python train.py --num_hidden_layers=10 --hidden_size=256 --n_experts=64 --experts_per_token=8 --d_expert=64 --d_shared_expert=64 --hidden_act="squared_relu" --moe_layers=[2, 3, 4, 5, 6, 7, 8, 9] --router_score="softmax" --normalize_top_k=true --routed_scale=1.0 --balance_loss=0.00864 --balance_bias=false --router_cosine_scale=14.0 --n_groups=4 --groups_per_token=3 --init_std_router=0.0157 --lr_router=0.000755 --vocab_size=32768 --norm="rmsnorm" --norm_eps=1e-06 --tie_word_embeddings=false --optimizer="adamw" --learning_rate=0.00193 --beta1=0.95 --beta2=0.99 --batch_tokens=131072 --max_seq_len=256 --train_tokens=536700000 --max_steps=4095 --dataset="wikipedia_en"
Below are experts of layer 6 (counted from 0) of a mixture-of-experts language model. Rows are named up (a neuron's input weights, with its number), down (a neuron's output weights, with its number) and show model dimensions 0-255. Each number is 128 + 32 x the weight over its row's rms, rounded and kept within 0 to 255. Numbers have three digits each.
Before each expert's rows: a language model's description of what the expert responds to. This comes from a sample of Wikipedia text that the model never trained on.

# expert 55
What it handles: Table bars, dashes and digits after scores in football and sports result tables, such as 3–1 |, 0–3, 19–25.
up5:144091131171184140142114094136133070060068139111159103119096109157134129162093126118106082166122153072119112102155153150142152217110061154104098121161128110150138176176133137153120123103076108158100151116116124142159128164162084155212121134122095062114177122176148203112130078125179202137195087117138136118096115137148110091119152128165155159068119071126136140066151097111149170152148141161128111139088135072232114082125056104138100127134140138139079151130131074116128137193157117094172128136131089148099127130148119143124123157113167104181142196104115168073139115161137185155123137147150143149119137122119114107100148167157106135111162168074147110107170130180128176167097096112080039124177144138133172093104127112144123109105108104113078164171155105076162152170128167
down5:121147075079093161129099163122094086108060107142144206179122137181167120074115099168155124129106072113150094090182142141163189076110153112113142120145128118109112126097134098103131097151116166155159186122114140086165164130110162122129122081137180080115146175097114109127111149118140164146146113130150174106125165107113083139112133150043112096160101121104110112172155106216111133110129164141168119154163072074125157192129158173139188160118183079110116144089118144138071162124178157114071100135068122112083193116138134144120080050045120115143139102096120115153081172110114079080167143133130056144094113101157088153164130113172114111125169118120104135138194115110112131018144145124188128142115095114127121147091088094116080123149112121124169084119142120132067138119105132

# expert 59
What it handles: Standalone spaces, opening parentheses and quotes, em dashes, dollar signs and paragraph breaks, often before numbers or in math and chemical formulas.
up0:192155151105130146060107135124108127188139159181110178098126109172098065136150116119130163117174120145118106150130156153179149193108153134157152134106159155137094043198077148137125082116105198136120080137114114135119203099108122158138116168152107069119108128129108139105125120120092116151138074183137163101107120130166108171156111120097107119183114113106097116139152151132071117112058098120088141174108132122147137126094092111112135123118154148192148135140150091102099187076129160050097126152205118160153115092114131073155165152138103103119108118110156083102134104095160170168090171164143124166085106114135085163138099140141105142130135142009116147113119182128102164135139179125199121148122098123103136136085171041160137178141083166168115100099141174195172138154089169
down0:097156115095131139137154112091062062117135106107102141133100168128142111141136164144127143087080139121101157138173135150101047103141176125101136129114095133138186096140089137115148103142081144167123112167080115074118129144218122138121142148129116175119126089131105148117070195204154112100081097139117163106128133133157121124111117100185107140092110096104087135049125138106181128136181166126157204214130126090047112134104190131121150153164172115113117103116139184143099144059117164073083149209145130094101172172104110142033103100172109159151157054127156131138099155124101100136110147166075145216113138145144091103130136115125128125176119117129086188158111106140137154124130108113156167151117096169115171109146144199101133115078117120143150166131086123144088187148155123

# expert 33
What it handles: Pipe and semicolon separators in sports and statistics tables, especially the pipe starting a row, plus signs like +, −, minus.
up0:127149113061143132193113134143189131139194098144156093096108100178138155129151101108112136149109108147111132124131097086192147084135092122146175093116118196099091107091127113192165078162072132051147094108098126147115104137101107163131151151122076135135159072126180077093114198118128129154126125114147122167136169103142147136091123173064121116134225151139147101176089134172093137122203172109129100146110117131143070145119073184122102130107229170103148129152111151160118088127130135109148115141099165117161127107162114115124077139193167102135128186170058176126109100174140149142134125140144128170156197106090177098152172105151136122145118041140099119108144154144124129105130156136105129169150114038153093146155145100089143205098106138124096084108167127144179132111151143
down0:096161084134134114119120125114080184089140142126175078113130178156159146035134132137098104156212137118117107099157115072070129154138135133108166097139112127151095141093095158150143099143086162113183139119124138123131109189103160096154133171105128093138133139171178100091164163101212096148162156133105000067114117131114130105126126113153149086092159115145130143090145113138148169152108108130153125101167144167156130193131100119000090149110150137159105127163109094113132106105165153103084142113114133137145151144159134151099140110145142086111161135148108117103154188162072119157140115133105120119092159108130131108144149101169115154066157095111111119100182122128149148132143153116151142159089056113145115165152129109162144097114137153152069064142117189130163129136138170

# expert 5
What it handles: Cells and separators in sports, election and astronomy tables, such as numbers, decimal points, km, column headers like Silver, Votes.
up0:199133097172167128150134146135138111170092116129092152085093092133144159149109146105129067155131098224144095147110154157155135151185121156174118166131140120146175107125156112101229117163118173155156058120156117106095158075105160113179136143177162158084172110147152152105109099147142128137093144121104120118108194106189157085130109103125154097177134150120171129117156138150076121099070155088137075124102166084123190107109122114134153143145107139106055088121171115162171068040178127151126108151109083193104163144084124168166181085158081082114121044147175123149121109173129142087102150122064144178122113126114080175130128127153203123087083126103120098144137100131166130118178120091133165090165120136080091076139131120145099137128110139145077130162127132125093126175137154
down0:037164110078154050130188174112111070108134136131107148128115110130106095169129120092174137140136134122125109186139096108071078139112133168132103170129154076129158134137158123102192110153189141091181108184098166132126129180127086104147111122103170096056166141097143113112083113197197170153160129150136194098162172143113193104173188123109113161099090143162092107049105127154091204152169165131175104103109152163139137090116100182131153096104172109125110116151057137200161136101130143118087119146094134116105104101087125144116189132149130128118144135105129146173157125114099147100153152168081130134125142167131151118075164116115164087155130107131099124117161182182100129083134094166134154119162175109077160121115181158119125163081149112160097114156180084129133150154181083

# expert 37
What it handles: Words and marks that join or end list items and titles, such as and between names, closing quotes, commas and table bars.
up0:056105101137084130130101144208117094177134177132089077127163156165180154100097087134146165144141162060152173153154127129125152121171123155082139161116140125195114154139120156187099150182166167141183085173161093148130208135138145142124131167177113094110202068080168157099153134184096121087121158143147130129067124101101120096108105108136215119180120167165130118157136109127083162178158103114087128123122094150188154091044116131106138123058133089133145098147097133093153146141163146143114092150145129139144138151111137143156165134169125099107136127129090132122140107054156108104103095189127097170131087114077138127093172126099121134063083127098155155147161151119118128140122137201053112098109114136116123162097139146135103104138167126101134062099149117196158170138209136
down0:104110123160120092144136137161102139096140178098122109124119083138172143119194162132097110152117154114136150121190070109125059151157106207125157109137143109111084118100106143136142109087043144135141094124126136175154138085165121094140103094129103135102159160131141084113210097119134197080166165126140086169156140126112188125079133137157172145130136092091121088141180112093109166089174092181149115055099133154155108086130150134070098155136078134211129157193148084141115042106126182163100103126107140112133134174112103125174169112082101097148147132092070144190097131142091100121121128175120157120138150094145092090133094108171151174146096149137157154159099104137150052170131099141131111113106159118172107153158220151150181184096192120125115111170172165110117174105135148

# expert 57
What it handles: Verbs after the subject, especially is, was, be, became, served, used, taken, as in "It is taken by mouth".
up0:117137116134135150145134168147103110129098172109219095136193096127162125102110110094166098127120112137145164112151140120097117126174138126118123168097162149144109128175077154107078150136088128096155139159139204149178105163082161114078079134207154137115085120123162113164169131110096198129157115158150142109124114155102122141113228115055190180155142178160117084083164086150061146193082151138125131133147115078131127108131136143154156141173137088077089128087156121089137124104147128118088133118207120103115149110120136126126167047104115156106185126091163143132082095192115162123138114140117117105138113146067078193127082128130098098132154188137143109147147134128093133142133130126046082140096136137104170092046106174159132121084115121183127118141093127101083114177212132
down0:093146128129117097135133183155074104109142111112102149101153110113194116190115113088191115123130166132127121131102128170114133169129163144124127128168159156130124099132119098106106101152142150146080163100060147110153115165130138103137088116160125130133133122137123142143091113119135030128096159174149144099106178144135130086126176132173107103177119146127174083203099141106197211117133066150181154121116086186088128095126112058111132141099118074185127107128166083119129144129117140200105069131184071152140102109148076093099137137154198139132105152123131076139133124156117092131155101059080132131126105054152141116173118105067105132133148124108125148130153130173168139112184210135117168136152135143160188135224137146196125152064134099100129102144077095087129110158074191

# expert 26
What it handles: Possessive forms like 's, his, her, their, its after names, and final digits of years or scores such as 196 then 9.
up5:149111105131107149118106110164150104143080157134106092109145067123080158128109115140084138116133131133112155041168091083142158153099125128108108121135190154088133105140119139133140095116163089172148091087110105124154082123161104145133142161209085129173066113065143135138149208092166155119174118104129173090138167132123109118122129120164076135129104116099140160163110196148157171118089136086140136157147066145157108147106140077124148114085147159108133156058166168062060141195103128140141129159084129163090139066088137094138124154126140089103146201080118126136116147171131237072146138104117141054094162095130107098100186168127160105070156186094127105099103170190095136136084102135114105119112128126115166152169104128125152113170043111158104154120115142169176136141174167
down5:113142118081161182172126130124143141159105095139088143141168183069124109126140112119142155206131128140129080192117156120119126177078127184110143132109077113119087167095106146166127173152125109093065101089130126114093178139129134086091085155094151109093125088162105153106157143134151105114144170163127129108121087124170104149140139128119134102083190123135126135118152116113108080084181203086190103061093091135091158098133088115089118126131192129121127160131129102121121134050173124139120116179121151109209136114166088175146203120096123100123136153170167136104120137089109072132104083120169139119139139113129185124196084029150101136239125135167133125120115112085207139103133104097168064134094136166120151074140112157095146117101143132108108076096115084091120153118064121

# expert 30
What it handles: Prepositions and determiners opening a phrase in narrative prose, especially by before a gerund or noun, plus through, before, due.
up0:133123119143062106123141159151128123189134084146122169155141155169087155130091129181111122083145097170123146109164131101168174160123157145186122118172121140074132157145134136143116158084145104152145126126182118142097107174093095147104092207182112101142101093086147140125059093155120178083137125179151087159115094206214113126134138124195187062114167154089115156156148161099090135143124111117124133129098195153119101171151063144119126063113139133069131173084120091148115096116107181067091166154129176147135112132124117105137156102127139097134157155180148170117144103137103130084113090136124124146170111080151056130155094143140118175145113065116152175155170143094115103157153137098065041129126132129128066138084173158158113083165099177133146117139181133134077150163167073
down0:138092124183113154034131153170093121144112132125134200162159183139118167104124099118089153090120175131103145121146114125143178136113130103153117138131187117172135191028117109170089087127102121091147112091166175117128132175110110140102126137140188120132087095124103138082123126091087136124135113125107178131133101106211050138136155138142141134096153147099164147165150170152139159139136084053062164126099119147088145168118143138135078143084069174099100126144089166111100125153137130175131164065094155101141077165086169102131081119133178177101146164131076104149143054078171215108120153107089154135169100093079146115123157127137094140088111109167126096184158190157129130104116108113120144116124089180097107162142169085125093110165144184161150093089124118150103117188119097

# expert 47
What it handles: Forms of be and linking or reporting verbs in clauses, such as is, was, be, been, became, called, said, including.
up0:116072102146124141088174130136138079145122150146147083086139114180183113111150095183118160072122117123108151181184034189128117072196119193123154106131156188119178051107162135133122180123127132088123108146139090126135104119118178149123100166094162177119114179080168090059175159167156132142212153142164092140088186167116088086126103170143121142124134131119141149181095110113149088124147131144091084136098102107171122102118106129100136104100167191099229126143142188097159153049136143120106163135154137126175172139134084141073147124138150137115076116142112148100188063092085165097128122108142160107077100160167118143136099128133179090065109152132087134151073117128165135176137101113085094101143127161114088141150103116145118135135140140135106114147118184097132102119110107
down0:119145089156069150050115176135149121095138163105137111139096170163192148089119153172141142166111116106122061129097181139095148117135109113157090119102138099101085130115098136136116115102092136108095114101146130112100126159113135209198137135164073127154089144124094104130127103172147116150132057102104086060145165087162141164150135169142091103146152155167158145102156147105141119153144091109121120105083199129194085095077186077116140133126208185148159119150147150135098160152118154184143188184121138128185117215132181165175065115151102082087146201135177092173118151091091100166133113091157102148103149137116153131121141176131114118127172111060103096112073057140117100116159087131105145141133109152116110135154083111120169107050136114097124108162106133163105131146184151

# expert 13
What it handles: First pieces of place and person names, often after a line break or table bar, such as San, Bur(ley), Ban(bury), May(fair).
up0:150128157155115159155120180113095138141098119148115093069111170072103154193136110101106167170155112110119182134145104109139137162099171169143143119167147116190127163063100164178147107135153070104133082088197156140125113144104090183106156118135125156147153127099085133123111177212162141107117161123123138115112121118125126122217117191074138100100119100160103177105108098147146169129068081125153134129133182174177191110182176152085145121123125174161115087089114110174109154118143161140152104109079126136056122124175160113149132164204171132139155137079126121165134071158165159143075137156138128091142198060157158074080076116106126113134114117138146111052081078187080133146159166125110089128119140127121129117114077119106189197155079158120143116115094155121132129156139150
down0:142132107125124143128086145104128111130064117137153056130097086099148143123128180085127114176136127041174087153145143110084185137145125190116120104166134154184154177115135123132189147149108140092156119082136198176162105103074120176196196124096096151120089105188157130164141191065122122140150111102105063087149125131184178140136054142129123147109117087155073165163165130111125141126126166162091128069143120096184172104184191091133161172159081109182104172137143082157183095167179170137159133141077146148114133136138148073110102129157088159118139116087170091125174102130144196094085176153171131118126185094136168129158111124124146125136111137102147107170122104098154139081096199124071127149134074130137093099156074154148110148139138117125148083120146161124132137140134124

# expert 25
What it handles: Spaces, dashes and parentheses in sports, election and award tables, plus cell words like Yes, Nominated, Votes, Award.
up0:183127144166110154098056136105099130124154056155080147161077133086099127106138154079114171114156080179121174103137238126147111140054138171136138074135140132130159132118099162122184130142141119102168134142085120169160145064109125204153178134092108107108122109161163156180087117115103091091120100178114170113112092171158120081178098153109103087164144176153113136119148171170097155171153125136140123126081160146127126104066172094107148156119123183113124091160093113089083107120146083109119147100119173110118142136111107070118158150102136123130188091133199094078104160144087145132140144158110115144126135191197124143117147181146096141155174115072135166097226132144114133181159088101157120157154139078109127125058195125097144141115172153109156119138119158175112126178114115
down0:163109142120042138120077089150076109127169103153140112050160149150107131164105115118136087140188139136205155136122157105116142139153171104114086200129170089120094145098083155150154079132134118126151166096117130155149110179099145120140105080121130144155100149132098105118145182113133114087177200086184173124113137126102140107149078096153099130168101084161117141139122137137110124089159180138148160161155095153145159048063186107171078167129158161131125110137141144103150124127170161096145161103086159121168126158119125135145074133127156130142089150087147160136111121116111071097126179115108111121102154109136095090177124169128079175100116192093102077158174101143102169065138117127127095115075115133116179128157137139163121064081084103071086037198123170101212168125101121

# expert 39
What it handles: Given names and initials that start person names, such as John, James, J., de, N, Mc, often in cast or credit lists.
up0:223109095148114163175136142186147139143143120152142094143127101157111110115060110057098137166126091107148171143061130080118156091143175205155180074097165120101107163106159147169146106140159125143218120154173106058079134171133044130153118122065123126183154095116098150145117173127120137130109093107165113095189184126147160146177117166150120122118134148142119105145121112122157159124137098151149198118107113070163130115103091152119190124138196160110113108138097165202074155131145133123098129155175136075099149140126092173137069158144140087126113094060116134137091118111122146139148157191155081112142115078113193090166088135130135135080101085128136098139157184169095081165086185153142095127095103121110135134190167127085162103111092102126100125133145118116126146109113091
down0:168163128146163139122163128076141178156111154166129127173122116169070155097155141130145066124041161112119083099115198174067106098153119090104115128137112097119122130139143077145179086205219115145165116153118135171117096157145137180098129084126138103116130150120093146168116103117089110112121134138171125102087173121109085123150134146184114123132126117084175117113121120115110136121067129155147092133115166122123071076148175114141118090146164144126130188049081203122181109118131116131126037170173128121136082102117174107098169130151101100155143115141132111105119105163143203116089149144142144151147117139079117089161144167145166091155136150178023038119120175139129106141111115152109077117170107162133185146162180083138104124101113057093144118099130141120148105090071133

# expert 40
What it handles: Pipes and dashes that begin table rows or list items, usually before a person's name, plus was and were.
up0:124117097161134132118080117142153118096134142121057073114130170135124172103120127131199062107116173153198119141111176111125124102147097137141141143143117105076136112070125100134133081115070109116117129153149145073169173165120146120138194134074110148133120126134147087141155112176162139157154175153083122145119175137155112083119112125118138126080093117122141187164108121125142141145104101058104111149157126159081181102085144038132186129146158197195159154131075130180127048103073138129109145120144198050122160140184101188171137144164154078105132111108146109167216166159064110160137064142124143175159101100102130096119150082136073148153121131150131063130139173102117176162137088084139075143157103130129141129164123143123065142160155122177119084113098112129175103108139100
down0:083142088152149124141091077173094154097105082187134172129144122139133128156168133137115085139108164100089172094100123104116139102149095088112185142103153188110105101136137186196121127180062091093146154114119144126185137131164087095171146116174120114166161120114143185130114149129083087081139089105117089080155134108164156109179085147151134134128105092099114154109095162069095208160140119087132109102154147085121160035140128147067126112101130173152077119115073143148149133108132146161109104065081074105108100115129150136102140137129096127108082115139132132092175085114171178075134135152106104140150155180134075142124110129200127177128197112124071168137138114109122132113127127174132173122186183109139151131101039107099128119121142153122211065124203106143123187107155155

# expert 36
What it handles: Forms of be and have after a subject, such as was, had, has, were, been, plus some numbers in tables.
up0:137106189142136141091092066078155080140129132117145077086135109156149104195099141123165126098177153048194133112093133118177135086145114178105125131122147148108135149107126157167109101056118167140133091163080124054107139113138070131160126091178141137133137175130080109138086101142098114122140168154144186143083104201146126091138091105172058146098119172120133175125110110086170140126069117085187098101134109125104194111116109125087131165124110111129112105125091159099144135073141108021162129085091113141173104125099147090185142121160136138179123065115181247086082132139174114132108154111076092068116174110165114123126117102128115116130128137174168185114104089123101132140157110163145144166133111130104121148116132108156149151134163163194153080088151138129163139129103103
down0:121155086159142076177138161125155076104167133067089148136127119104148136179179158135135099090128178114081162102115130114135226104120156107140088136083185116050114108119128109119138072198128135107135154112117143123119080153192116170041077102179122183103127081145087173152103153123144081124104100139090190109147130169109093093140108134155113139135114114174095141120147125136136101114215123104120200074115146107096089129104100183182102188120185130119134074096122140090148146137105156127187165156117067163095121186085154131079117118169148117113089121133115120113097083108126154110136137152130138128181099120088129188146104089106143091122135108155135181127096095151198084113099098092087115084152202095150130130126155142150053120133080152169126105105172124112151139111106174

# expert 48
What it handles: First word pieces of proper names, mostly surnames and foreign words, such as He(idegger), Mc, Le, De, Sch, single capitals.
up0:154089133167108188092096156140115106083094126112105085059038137084140121057140177144120093095153114126128099085136141217137136150161112156103127190096133099163189150117115123129096136127117093125138156115137148203134110086112113111064148163148145145143064155125140109098167096158135161143086098083126110100088100114179181168071109106069136184150143156133094126122114188061087087174090154098130105086115120136067075103124160119162152095147097164107062164162127130121075136100112151100126172120166129151102160136131161134200130145111123080121203127121136166199098140167135144152114108103095094184113131186138071142092133131150127112147132135120128143090159135100193150158132119135188150112102078149154101179164061165170153119133083174127121176137133125112119107116156169
down0:160198019193108082121081227133154079168143113087143095170124110107150157145097107151137134072146122131153135083124128147156094139099158125113104092089173135126124131136106153127134121110098142074205134111106133173073136106136070073135123089055120152153098192092095122170110102088138154134127096067151027125124081112177135103170100122123157152176131113117127122127148122103114183140124140131163109113097136146167109122081160121191117119125013132148116151173137121099118116100137158114093160082146114135124126114164139174113074177128138086146209103124151117145129106115163134117128186075133164078150139140144139119206082094156129102169098126117125130170082133122126140150122077149157087152108179134153178123152093106109131165194127189109132140174123096133119114151136103

# expert 7
What it handles: The space token before a year or number in lists, tables and biography infoboxes, plus words like Born, footballer, Career, Preceded.
up0:156121120105133052177079138098150037145162132176153127126111158141058107143129086150163150174123104165138122103117113147178152099130152157135173144136101071087082201148120118144118141146074161158163160109132118156144172158142091121150110116171159108130094126128058148117107088115133124141144091127140138135093102146155100126155138139094073146112128143140108141144122151180177130137142142081131157167118182087157125080166134103189126123169169099160175149102118174117122037149083105092134125094127103118074103095146208079089092092092085089124123159189100125134149135100112106156135134153083106136135177115139108096145223112111141174074122140139172120092129144126089136200161129105097099179174128148131082190039153103117076105145132100134094146144102152177191200167137121
down0:126027129157092199070174139158117112142125165130137109114128155105100179135119161120075109100148104124187149133116128109099147176139137134123104170125049120098119144159161143154066140113076079110106075130081176134089160090243192100138167148118119136175110177158107116126152085101076163175143177125142102150100080106146112105125128130159057101137096109160132147170160144137148094111164148149133136152158132130136165127120195100117125102139163155084175141128093108122142079118063175113102103100141061127140122171113124107133102146103120102102118095168083137150161141151195114050136109032149067138089194055145125133128114120157033127118156125177138119127164134142133085126144128165137166097083121151125131123117143126099148090185169129115135130115120152114180117126127179

# expert 23
What it handles: Pipes, semicolons, commas and dashes separating items in species lists, taxonomic citations, sports rosters and tables, such as Rosy starling | Pastor.
up5:108141143221106122125133154145078113189093125145118171151164152194132177140083131109116107107117110122135144121074128065128103079121143132170085146144112106046112076068140073173086099174121121156140092215172106141070147144109145177133091130131084097130106124111113163104085132083115193119172117114146162169081100089135123109144127147101148149164122107084094083180133139106204151145126094153138138127155114126161089115106115188162124099148157137148150177116111112185119183175109120085160105152176121161177213102173102155088139109139122118092046129111087112086114068076172135117105135130197091106122161096138109127097114133119136104136160097098127104155088145154131057117166178140093149156146139109071139125166125165213124084119145115118143151185121130094128102143114092
down5:046155135132078134039148180104079146131055131127081152087133113130175136092084120140160108179087144091136074154138053161137144110062116088084157108114134136096143159150161183129090102115090155131185046131094150139182106083151125138189076116150096099151142109118119155140145240110145111152180120121094199168128094118101127149123164091070174126151103126177120135074159162158124142097094128146092125132080139063124114138110129097129094120137128159102185147130130145085178135155142150160110131055068148200115131175122149102149083117085102181084156079088147126108065127166110116117136166139108193107155130148142150117065065099095124103149141157129134103124123102144100102101128132091087124155098133170114104128123135172087165098116131120108101131077153131132113123114116119